From a checkpoint of a small mixture-of-experts model trained on Wikipedia.
Size: 19 layers, 20.4M parameters.
Experts: 48 SwiGLU neurons an expert, 4 picks a token, a sigmoid router.
Training: a variant of Adam for the experts, 5663 steps.
Below are experts of layer 2 (counted from 0) of a mixture-of-experts language model. Rows are named router (the router's row for the expert), gate (a neuron's input weights, with its number), up (a neuron's input weights, with its number) and show model dimensions 0-191. Each number is 500 + 50 x the weight over its row's rms, rounded and kept within 0 to 999. Numbers have three digits each.
After each expert's rows: a language model's description of what the expert responds to. This comes from a sample of Wikipedia text that the model never trained on.

# expert 4
router:485416453610542497528488515450508542538519452425517478505486576583457549545453463434467540494515503513504486449507420516447569472461571516448471444416569508533543383533466542482522418506462520463452477458566529481566465544517510491530504533535484390507461480414465450488494531522522580515421490450415528505499487571496406591470505497448520562508458401527565485571573522436418398449434393407511545422549547408508481596392508482547482536491514488521386523554548459516485439441440500470527530612433510502419493472570514423521535499427522505519487443542438418501532435479548590516
gate1:495513537512509550529508534524462506496498510387491525474445448393451512480468489503505469557493574500490501492571553529540469651513467444425612530493431521465524479509442493501370536510439500569595543474482527551567454490469513560500528496570441462495496452527511481483492507526548543536451492424497488512504474539588472567589432479586549494395562522575476512527590552487397563530492437475570572343510406457426527486484524457537466590570440456540432448499499520503469614483545630542515548413522491433466510503544527540443508414400519532535551461553557512439460481509460482460
up1:439573474420593524444462491478542580467439522540509473477492401495435537598475439544592374564523471474477536535472578454448554529495523438483523442460479463554521471532532570508506544530524554495538500492461526469536424564487516503518541452420493506448587555479563403526429612507382523523486397384480493552489495491470490558475437587503541477497444457537496525564579411468522387531411542466485559416483565470411447502389499595546477429477493444503497630538486514495453499473460508498548504568463589456493490478509575492463510510524526431568456521539475483508481469397504494463
gate2:587509576497481459528412486470455508460442430559551490484581492375529501465521538522520465427435478499569541507502519460509475457370635500543516520537625548437526451498466499563489481539421452438498513543506467409534523550474456512426432522415429499443503597507529516542488558443517475430467544636466452436453549484544507518353523613570457508515470531504560474457410487563587496596501530439495517489486505462539490439585524458468505476506533457414503472465512560444482463496465451482434564524577457480525447517506497485464435560542434508483590531526531564447445520411477491565
up2:445461543461515488462572533411422484469487543438458598440464549459482529594489490459561573483489457463427420468540504582445539466507433547500581478515453441419480536596483481515572539498494482497409475506552518569502528597524541490469520431519635525559527561488458576485535511416573567504554606488508448535524437524488508435577421423468486540505531552370463485507526494621500568463600520543525540468532536422480514473432465453483483512538459573491568525444537446525562472517580568511573472472412470496520506547469429502460505561482476509549480507506561503550384480383535561472
What it handles: Table cell separators and function words like of, by, from, on, especially by after described or dated; also endings ed, 's.

# expert 5
router:518554471526421571507492575563510483548517493538450573438498525442531527469424533484443450513574517504559461453580514450488412582407534441538526506480426484521497542462528520457470479472461483439531562476553531592591388474480538553484582522471526509536448457490518462378571486486466482478513524553449448495444408480429558407451478581582475546425525468484533595563474516412467467526508422507539535478366489543400530477411487482475548541554469530542519478484501561532546379551492500481513527544562516589432516575470534538434494481499367554603531554571512486425433536480486467495
gate1:459536526558626532554535537454535576456528607485481481459524464509522394533512568483482404455591484498455540528467490467467476531455468563496551503574442419591543590446536492485541442532500530583544540561451539464519514542496481463435440458536465425324543387547560493511549450474568518588531516481576490389500482527486555449459395396545533513513525478448439543465559463508431587497515563499486432466514517458565477538532547438437502500470507570489518503510498574477454480526490423576440423610525498417478493495467495454483469505466533467396475459483410488502496561471494581513
up1:499518521460422436490423480548484562528523429475475529552496467458504499610505480525525419509463493369518503584465572547425564509648537448480359461349484558502489546546487529450492596531479473559484533552486511562546472515485572482589555496408485480492469522518479408530536535567412534445483406480527508574485455445495521512471481541539511505495507603549596486549514516381542419494413498550449469542599483575501453422517497536548497521446535465526418621551458503521583482520502558504558451463485465478482490470518562547450519466536472482556444599480473524489416487517529494497
gate2:490440492474464444509504458434478447539559509441583480501396510449536527505490463533554439547514567484495556574522555521571429464390522453496547564463525525543552608486422544494448416485485507444496508592534490518510510494516455528536519445456625419517472405491518470444636443462576487455552423590529479547542462599472585561496552481564564523571391461447549427446540479485473453415503443537489580530552527474597444462483541538589490499436552525440505567523445484547503478510478481474418476449579497539485500463462535520428499522453564481466548563522430481516428451525391567457
up2:575593489479468519435570489445476578530477504506497540515412456498557599584589556535511497462478470543541536632496590465434522509485522510538506583600497545493527505508540479443480481516543441444496477508397403493387510432595456472450480517401406522499506514452596494495588505545503536508515503513422522548428504495536563570538454536543480477504410463463494495427480459483567531552542505497482498521530506485645476503512518515571441430527514537572662511545463492497470424529415488570495539477539551449443532424481470470480480428551418486456443583451556482500519489423407534465
What it handles: Digit pieces inside years, scores, vote counts and table figures, such as 7 in 1973, 46, -1, 64.1%.

# expert 11
router:494471461460463507469530525487448442461454497501493490479524312532537569513563535535491475520443618475442501500498558498522510510490476465557485522576463604530491509424492449541517460494460438536533509429505493439415431508492558553464527562447490477553532551560494446445518532496433399482525547410466467489520451610476554423550555531430575596583563471566510540430500442525429502514519513478512506447471482528470437555529512527510576533538444512513495444533496517476603428518525619428541513420603481473504506419441573415398498489432463579529505397509589512448517418475589556464
gate0:521576513478399510421457492411489501566478448449522516437448493425515496541475435525524470462551491508461580547513530434478691452488567468543498559428487517563501507526442545563549486427477485434488515540472459420501620456502565479439464446416396645523462530564491554473497438484481526501527498477517511562485518572429507400590461526392447539523522482438483492478432553456542502466457523498518447474542461557452568391484482468499496504515458528507454499471463473615515528552464522498531518466575604499516583590607412527509498510521441509532494481470450527505430496411502563578
up0:422496551476441470500509464509482526559479524520579539479486469457495488499440401514508419413522471399513540527483547458427510476504512493462555530542445576378547539506463489523616538469496503557477423513548511391499464572432491393451540451486465537526521431511569613551527549483477532493540527457445553547434511631460457455482493578489522516399587521551427427514530603493566513556520460477538469419457514534507522444474574431457529609507457486483382533480475497540469636469490500473521405508549625443530537474531449524487523534530468521540557596554445509571517504458446502489
gate1:549458478481438543468552502553590562477417464495440543467526507484523563500506498616524520425462526436408528508476525509556577498497453464503499458668620501587588551426563383483436460501514421485484631543509495464484407522518523510552463458584512454571506502514550467443419496493422485546487523467493466557561446476546444436546490467455532460566549559527527531533523427538445497480565558514515410471480521576489491504577525566542475539523467571547550457532485477531544367475498503496455446458518431519449578460463631524491523539597464534472472487444483461450587511478566544516
up1:436477554516660463554479524401509549481597489556530502490455524520555488564534532416492495587446471461496409569532534489533483465576498546546482505471528537563505495575458520528426532510543498521486422534432532599544453532545438457476474492466539471493510437420490491576547561469519545487440506549461548471514542481604498550472499481510487516443422552508554528561608563526525525479453502513497533585414475514518435474610558546443496508517457400421519517521509490370503583528473526500445507470438437436523428378502495464411432472531475520391531555460349480517513530492494404447
What it handles: Final suffix pieces completing a word, such as ation, ion, ies, ist, ield, and Total in table rows, plus the word more.

# expert 22
router:601535517501504598486514538556599484478426507421468451441495511497431499513510554433500521464457524466412608495510449438514445559484506444528511505426516446487502479568507454471511450524472506408436475493571568513517464545507542400481491434531493562563546483509573468600464520568486562481421485522522578563480389508501538517566519539457515588478571485483482558489451528473393426501464443421600506489507433524444510546577422432474570492583542457523495555541514553541474477527519532410514549444572575505550517497521502511541483599487487518434354512505468499390588592518565430575
gate1:474571459530529510479513497526455476521498518465495535497438511518605488520454593414498555411604431497431654517494569531564507456409554458400465436452518495517539520447523558530459533437474608449502457509566440368493527484491493493465521549575447588471436548442477525545434505589482542563522515428421449464414525475471557489413511459528551490488535551513519528590392546460452459495462517477472500544573562517474544477472572447494577538547491611460425586586461473532556430515543537546489390452483488459497466526502575426453499538466540496525463463458563538460579528519531523521
up1:429499467545474524452487459575580489468502530480516471475529548484447553484503586445484578576520565536538548536478482480299497483485391525516492536499501506437458472566489512472479404571516472490558459419468453478474534449507587502428440501485538528473570533396546578467634487499514497495478516549515531491489515466435548557515442450543524492534533396503464498435413538540349614548521510477589558461441441575511577585493471550510550457565474419548554481537511557521427545485453536435537563598505530555533467449494436551519487452426550455471440520539585475466495464491507447498
gate2:496485396511557432558567462508549419604530456565508362514499397430457540533479526544549521492540534514545531572425585487470419453436486523472442457399548492561529551370473501559409456469508481453538432485564432483476475465456517438492521569473499481478396488505465481542527583560481457524505500569477539529480468473422478539439477478513480482466544596619434481485499518503456504626551476537528588535559516556479489521503532546493518514548448472560601509515449531466576602449506658516531580538492525465601488446462579440448561500505513545486462484437550517509481481500510516508
up2:451449496514464505453559515512513430474446537463484494510472493541450492483465554451491559478452482611531550432575469464453464503464460577533551569537529448435478537518421545497523519516546491576520414398435457573445582561513514507455564519487613491544576577507517663407530522430458496493536498450461522502461467491423522471549597453511506541515531442553538458533454500489433459529595489466502446423474528491381554502445463494488606490453473508441409477508558474572513448426471571417453539387378555534416493492421500526498485515450566560553575504525575477494520474557459570502
What it handles: En dashes, hyphens, pronouns he, she, her, him, and word-plus-comma tokens ending dates or list items, like year, 13,.

# expert 13
router:418433512493459443529592506514462430429410482450568501426466480554513530537512412486541426576463511557485510538433446540500487507483539480476471438497583611514435485521482563383545506503562519422562518487481494489523494483481502480433540582555487503501519546489442483465549547482509536533563419497498445547484496448473528544470586451458444614457455506529465539582480502554550453468501492490514527355464594477416535478456474424490602445449523489556420528504558478414510417483474556491485556508565520579393559572515422458459495424351460439513495463530484573492504470454522573397
gate1:490512517462471504482494524490460431553460434542513585528332541403486539444484494404484554577580486522521487464594504468640488531505503543466490529578466668492504493505501583523460453499468523471522557451487494461531428456441550516474507565565601544560477513395498436591477525554465511420471481372465490504452451481584424548448480496447431544519357523440502534495508503594565453469482469513498530537424479577508508535447451505436493479465545504527503451528466500424501557476500520454408444436535543501522502486497527486584516427463544469436560506535478542527569416493495413458
up1:546509422494524527540515544392533465492492509482502439462497453443497582450487439453436507418522514422522437467471587554452445517460520458461534495435581587554548529460542514529439589470550547471429486536483563514468406443574534487536491502582451587523527484499525571525437458445458513549571503408394565494478484511540451554478451416490492509493518462468481542579567564606446470524492505486522528354449363518448430542545502502508534491480446462517494608538525409507504563434431589498462532433469428596565503539578507514454535541557502548524580526565451457504525476532497606489
gate2:435431429525647478503466474490543363569541476518512544548496587475439461449533473550540550538474504470499538543465503460481409473507453558421472444488593479427488403474522620444429479489436424500523515518482469492578546532594443533458424568559525487486478362541518438520385556517477428465507601475463455403543503514485482532538484516538447499527569569531506525513470463600443546521540452497598517418501478505572522548497432528472536564522461542548488453498519491502399518467588512525503437443529380581469494474581497489420493460466472508473502532530568465484576534451463529517
up2:400563424412477589525502556582480542604540483502505464455464497423481574580507448548498461563500541498471432521510466481466496491511507400435512606543508381393599530535578637445486469569464622455486454510531548500565518548502499577545480509506481549493413482559501544498527532456445476510461478493502464522539485502487558535542543557477430468468573526449523479475357475418587453493410381496536504405490411523517478467499639504491472571560577480520563436545465540508511427498589552514506489537503501497517453547491499551455512538465496571521555529500481524475540475440543492531
What it handles: Single letters or short pieces inside words or scores, such as s, i, o, ly, closing brackets, e.g. rough-ly, Divis-i-ón.

# expert 3
router:550481503508519452407560466463352459426497500537507489435400439511529547484454448504490460460593584511536555504480457424437433519473459476418516453454462548523544475547510548517590487454457533468543459459570479564524442471542599493575488520497473520484531443586531529618492584505523551522543479482498597513494475530452542492549491576409485564389526502520511457480475572499522536473528439444605472567482489594476403607467468539504564464516531561430490600566572397578427495430473483487508510513470542491501520503552585471494556511479465535485441487459479439585503383524493574438
gate1:614473462539575545518546490508493458551542499555471502477412516456527539504522501506497480493468547523537455555462526462463524543489476415476472495427551560551503584466513518511512579462536506467489496543527464440472609440519557415562489478516485494414484452604447383512514485455379540592586470447448472560484496489415540492418468617477533527489493474486602492481575537455514521561579517515500477549512490499379566514428491519517432557497594503465564498599466479601506567418496461584490506464507485525460597530438598574467473461475478446516522435539554548629482547497525405407
up1:615500471501563537545519484513496426588527462560462521457404531460512491496534477511515473501479534504539464522476552460500533580504508436470480530463539556586516568471503534533522613454538509468430486576495458469490554451529551447570519473520475516418510480578483389533537447447399481550559506439425468545503480516412546476412482606479517524512546479488575502445583541459504549605603485552518471561564501488409578574456492501534447584485569526457599470599438475582522562410465479576516505489489470532464567535463586629511479463475496422536532430550541571579460543509495430424
gate2:497437427501445438559396461569455389518413519527467544520564544481367471491452441470561519556491478538486614513537512511517520498498518389586572474495556448473489439476558481531519544450443501462557488547507477544492519448497564529453533482570467451455457405486438499430527488402490509471506496444544500563483540449454593486435545589510467496544634439481553536576478453443430456497468491402491474447463472444507517497487427471448544545444517424479424461504512486492572462499514482404457530510594604529459553496567409481568556559388513481515418475466504510416569524464570522513
up2:488501473495495608470560535468422526449488527489582473487427451414565623495525488473523424479564479569556496443500423484434520475453477573449502484444470596535554516573556491540513437607528469582486588463466534461463489529495466395532483489399522491433533497439552519566486574656550487560454457450447506454529537516538455518510331487464480507448395511505523397527473514578506503413528490553413417466474505537503449490540519490556499461525438511529477479527496494481404564487518513489492425460464432473525531465452477419464534397537443559462560503518386459541458530464506468450
What it handles: Table cell pipes between scores or years, the preposition in, and word-initial pieces like aff(air), f, t, st, sp, comp.

# expert 6
router:524433471527492458483475510468528503504557609481463412435488478551534544549462512515467552492437551467419538513536483493595541456470538469470505490585495488473538458498484539523404419491505443493449598509540500469564495517463553490544450467628481538374501456507416513363478536457377550529500475471523472547450510579429391510442481455512547523491531524567497447566531444461439544459509447503565398508465542629493523458487465540506529461532456515454556529576404468375521450462547491484531531517476535478487535584423505531574469489423511523501525428502511424489634408584532582490
gate0:500506444450471470470501450384477479519490444513528578486513509475574571530509444481509456529490532454633493531447570531501506509504531587431506501443425522552535519530490504529524525469549514588535562561522435512336530425546491484382543425457485535465465484461588549454635484433583544457563505503438548368472539536518464498522502488545577439428397499519535470584454531544561515467515519543486503495501570546483473446472496573478456441475579562527567537483528464564383491508461455583465427589566575479523565425418509442571482509493467495522578463453532491554462547443478473492
up0:542590545478465456501570550512543492495441532482468424537513453514440490451488532487462484497425475524442610501545354526439546481523466477463434393550534489511506439499500465474519461551510499456536388442533535479489528562476575517539511514617560520470611509548483427535418402563546509545429526543478532626535456405446494502575614446427467570520597413550473566529546574470384430530518484447542505482481536445438527516442451432476568497525436485597459529518520504577553486505482542465567556472430556509466479567513512517485532509442563520551508550522555498487505462504505624509
gate1:487526557471469544493468471504405561485565450587485499571549447587499614432485530558519431496464485404511462485453457511591557522503539546564429523446476505587496541563469532431522477545484543568563446475539518423498569482444551452535471460472495598559517509494423650431613480473473467480524449507426577496471399492495456492413478536503516473529602473459501530476464437465518421490579522484474479535572465485466476524456428532533508461592528559523541534555511490501535502427475417627608528524494551437555545477517439559471570548492594590524539488527520491430463430502454565447
up1:515450478434479495540433573618505535469487454492476463581534474490500539423524555495546524558495487549488497442517417418520540570558503410523427485508406382474485550441538479462490568656475470436573519497559465508615445496393451504534487476517485608545480476534446507514510529437375454431535492438509456524518476546570538502532515528535557428439469558595548592481535428498483427561504524485506546461516403495457507491573458475499514574517479524490494475597468610410474500506527416559555513405481479491510529496488532599491499483524445499487516523479507555394458522588550432438
What it handles: Completing word pieces (-duction, -lement, -ation) and function words is, for, at, with, plus colons in infobox labels like Night:.

# expert 2
router:527454492452533457455456522340542592501454561494491476497441513415470460469515537541438491552545449497563441520577563461537497426451492490510499447492435636486556551449574475510450543431499493524589492495512493545586486568550514457478457479541482471485515403418365485374523498424457524530487473496531470475523459504503527468453444495496535466550449510544555448489552487598531485438577501526537444502458486548468552530463503457553559559480440533419454482567460589480575436404443551515498470468478561339556494539465495413417394448466511454548497487557536519615491491489516492535
gate1:548564555470485460510601497517412433519533511510472550434486528543493570456464506449508553441554494575443442502474492504520532425530591498338432462494514545569475468457483551554512539472512533484493445456544497456329553407485503460496480471455433557501548556464512551517462473492499574510568460533457471551469417508533481436478598577509413496521488571409470591524520554525477560457490504467431604429507476566446484439432551479557483421445446488564577557501508490571505462436537518450540536505517587448560543414581455534483504653495504436531484471466526559544451493453505490432
up1:448558555487499518497497469596531452332504535531457480360507444438490508547510575483480535480497450472508518451517440494439514560539433527501440524508428450397477577495532447473493524411467596449498487545495510517551451515473499530515487500439554495462535538492505436495460452505505474521469540389591502499453501473512497504528557530489424526484534477482561579469497512511461487464594486466517533371548507379526497454516608637483537465474510631442568516522489528442495586561461595527464624435543369424477455477521495546414576453507461465474452434472485461466508478493529577469
gate2:517608485453461414578537471480468531433488534561506498472451481491527525544489447508481520550575580518428489568467541611456531445499539477488440451448497486579563507499552594540444515509471540445467515488507439514548485568476537537498455490438545608463553460492492513412453424477441502526486449525409451536477497508504416493478528545504550503559522524446470562522484521553380609480592463464530447507512454458533557478412495529511561481507502598491404629510546535428455509385514484550577583453516547527415546552538504463489431356566495448528663523478464528510429505492489470475
up2:535390432537530571521555490564441486507533575435476600447561504514450562482497467426535549567535522555429478503556523503445484510562451495450383497486545496517548457472456521632499518490466596434507391431515451530472473568457488510506409487469481436562522394454525505475420522528523585477462483514481438530504509550415459549484476482416518483489524510469574508448453599495471412539462487476548448492511527610512551547488588460509495545532452449457512549466458510453479467335450590446479472469537558527541502438452537425483496377422486408560445504495611505482474456465461493527
What it handles: Tokens opening a line or item after a line break or list dash, such as capital initials (B, P, K), list numbers like 1., and Genus:.

# expert 28
router:532534420503504476476455504501509515506546452487458514461554491435498541456562465405505460449447537483519420519452446468485400534549520510627562493467634568548494510550473494521454545469512553462506440499511463558567504509540482397510509526447454420426529555432387501468562534528547469465493472346427575452403527439442484476516392477429555477550464448480447513579537531541494461564596480445521514557418433552480454528481488527536591510499440511422491500542472483529585471481532445433438457481516470457537516459463400575578544547496487513512393505521525521528561507531474337494
gate1:446443578448489489480432544424580513452529587453457455486487516548571454487495602511498489483541430484492482540543635523659488394477574495495483537535481470480598560524486504437393530500495456543564538558442491497438573497578408433482470528557509492510443451514528479506477525467473496488538507517427493441551480489630555468503514533496469591446410486545516427489485472594607480473518536584475481598537591520501511497526529560558420546456521544452550496423402453510430452542518467550453426469467496476568545571503494481462415566589425501574535483443512534509470488432520505533
up1:488590489575504544541541497549484403587527478494493536450524447418523463504424458471593500449552520611493486380444433458341558494462469459491466482564422468527481506443511511523562461523510514508493423563580449460494487507448529502507558423426432499487528512416465529465502586552540436492471514504595519586483482460470547519449499475510544430546582552498432605506351492459470524486488398466562508472456437536424481518495507524436519478592473473523517540631564494497559492474652498440497550471574503499439492498506485446517559439504554562478479581552561485477521511490492460443
gate2:526429513463503479502468445431473480521453478503538431487395513444468481450493449526443389490487531432501560487508488562457536492515550537501591477552552481587549507442498455498435448484516493501548534548485488463444502463554513463440450483514590428490437561488541410508590448510412536460521492491434527499443447490449529454505549498543422516474494540403468461491548599539484438512573536580516540455458453659443448376586466388521563606548453462451453453471420575604561414556461531464414535495526497434516515531411598452484528530533458445502507569495469499505568418543501502482
up2:466462546535458425485579484611506453473383374534517434557449582484356484504457442433515504527513554509542529520511453571420513519516537534507546513423435538462564528573536501550529515450497447516539432491543617506521553445576495526569531432529527462518509482559506481456503516552531600441527391432529587524461446454557480475417593493514409487420560565427440535514511519445512511440419444587503559495499527439432483421514547413515534445615433521490492574523532590605505520505468590452532546520522476501471479547510522537486581465515461487502500538523442542505432499501528492469
What it handles: Vowel-heavy pieces following an initial consonant inside names and words, e.g. Toky-o, Iraq-i, v-eg-etation, p-enc-ils, R-el-ated.

# expert 14
router:437487503457453556493486447481451574519561536523423514514422556468517435557449480487501514457444433429539434494567589447536490495438504515574519511450489576453497400545536504459538430463428511492438436451466554530417405555509512619451468479570424517526598430481502472405561420509472587509541526528488501525409487449499486532508511568456471557534474441530499506583533499445558422418498476498529501515470458592491559538498501473423588546516500455573472498537391499452517485458594467552534591568496579475419440497466542541465434505489429451457511435538435505515527381550401545581
gate5:574506570454509545486438455566502499500444476417454501569502479518497477506480457444514523413466495457427476437552406480444540578527527571536449436385416415496444482476513567462488497456448520436495445583510533490461446516467557597474463541469546588569544458477487482428609522541517532516479504536490589466465477555447476546515513507589520517463494447556464473484435516462499503385522477450565482393506565558502536509529508409433575493401510473531395558582419490478593455456590519520535521376525510437407445551490530562446488547508420447444472541585435466478504506523454552444
up5:421507435513450504465587545467478493491555516530540466463533569511514574473493538605465519491547537560582493550493547493512458412438479477489492547664573546516517522442463418478546471496534464583420522413425440497464531499515512440520494491524456440445433506485504617546382512499516425492524547525442406514486524461531489454411499492435420501513554570466489546485566508467430509597529513515466486625453411502473434490492484505570515518589480525519562433443613526532413536481406505516428540572499513571512549464481427470541560475506567543541530498433574549482478456451604421556
gate6:481466490462513495491525506506514448430487485524483529473483448439481500568513488500414506549487579556513443439494521412585560441386441505460431501448529504627554380522485404518513479399545482497526437505547455510463589505560465527452572554491515435511478505524497552495515445461468541537589541516563488519580487483571483520481489506565470501513487518447424621566430515528545476515345487553554551435434452584489560518451514530531503498480436484386409462417583519505494448503469423425404533563528609509411510514463465393451478549425503527474544454562542530480508466464534455423
up6:520455538461552485447485525406509488462628415549443477475419526437582474516515489495555554442539515526601480417545470446480529445514523603515484434543558558474453506523502469460512469470502404507577483488535514572441575539517512542480512533420458438466497525529575596541578537431583504541496516436403519432512590534519556467548533543513534533539445506413459403544484597546468520467472541448554504499517501559581490500445477508518457455511507549481460447536588453451468527371516608479423598496555416468546489535609444413531528442435536506481517510447540572525516479394463504460
What it handles: Whole first names and nationality words (Italian, Charles, George), and middle pieces of proper or derived words such as Irish, judicial, democratic.

# expert 10
router:561460426571563481624562614468392495516498463515518526530474498575487458524470575466593485439482505570496539470439470523437512485580504560469406522507589528518509486545498560486552460507458510504401586533554385408497447459462576513439530489359480501557489446498482448539498546480522564467557549539505585502354508592473439475493478560460558593549497543471468527517560539534504450502518521473514623467466537487572442469469560502468565520423546490502441506538547481606481501501454533489563507486467481512426578526519530495532544579479501464558470585523496461547379507472494550414
gate1:545561533458477411578435519398471526463519552488506502488479473590551407536441503481520501447547519431478519529507531479547515545559473466492514485584586569530578478592418494461502544480500499472462575597567473499475420413484425419514533481488502458501368456561520588522534524438472559514566537400478536535549428541594421594490571469501533566463526572449465460497483486496589475558598611555475482514432458466490468447505526445492509513511493459533563555490570544546496518561524581539484512457392439542543511553552504524478408539485507384478541565464453504483434447488385474492
up1:505546552480512376533490506435447562448533545535496543553518479582569405571468573526488495453457469470503497476492483483521582556535456530452492459564609588517528453567463512425438572547485498473464511593528451502441418431413402516523506546445488448485470499538503596535600499489506539473548512383481517544524482532597431577560582530484570529539491493454465461488566482521572506585596550524468524543488454515524478446562490456462437488544455463516523575453568476511468513517532547545495439501353450502492496550567510527472373598467556364486534581506470519478468464496428485545
gate2:572470605498466543607456524422535552498513440475522560610438542565537430516525626557506566528492482469480516566554451400479365481474531486493563529581467500410475491490540518511473469412473467374471593455534492548485428434462479499540479521406451498500480492436524529532479488518506505460492532549522573431491548514476488446440508575493372500539436461479468505522449506574504479588516458507565535458453539519469421531481459604462542530460506431483466394422544561493533501509549527503563470476432399483534416517513519504450498528511475564461513533624516454462395486497424594491
up2:549480514554423442459470429421514541478463472471475484492572473457467557484497529480474451463455487574531450508440518595482405540580452486434513483508432570480465391564434498543430515468562395510566482523440510470549537504466428488510498596387588406483550514527534520479538390448550412504522508492590573472513559466425508521479493586511418456522487464445441487512491558498522475594450489530499514481574522544481552411498497561517508450399506550441440442459357444533497448559555580488479582458438537489444415519544542512509472537551499559475502528544461403463402487561432518532
What it handles: Day digits and commas in dates after a month (November 28, April 2017), plus endings ed, ated, ical and line breaks.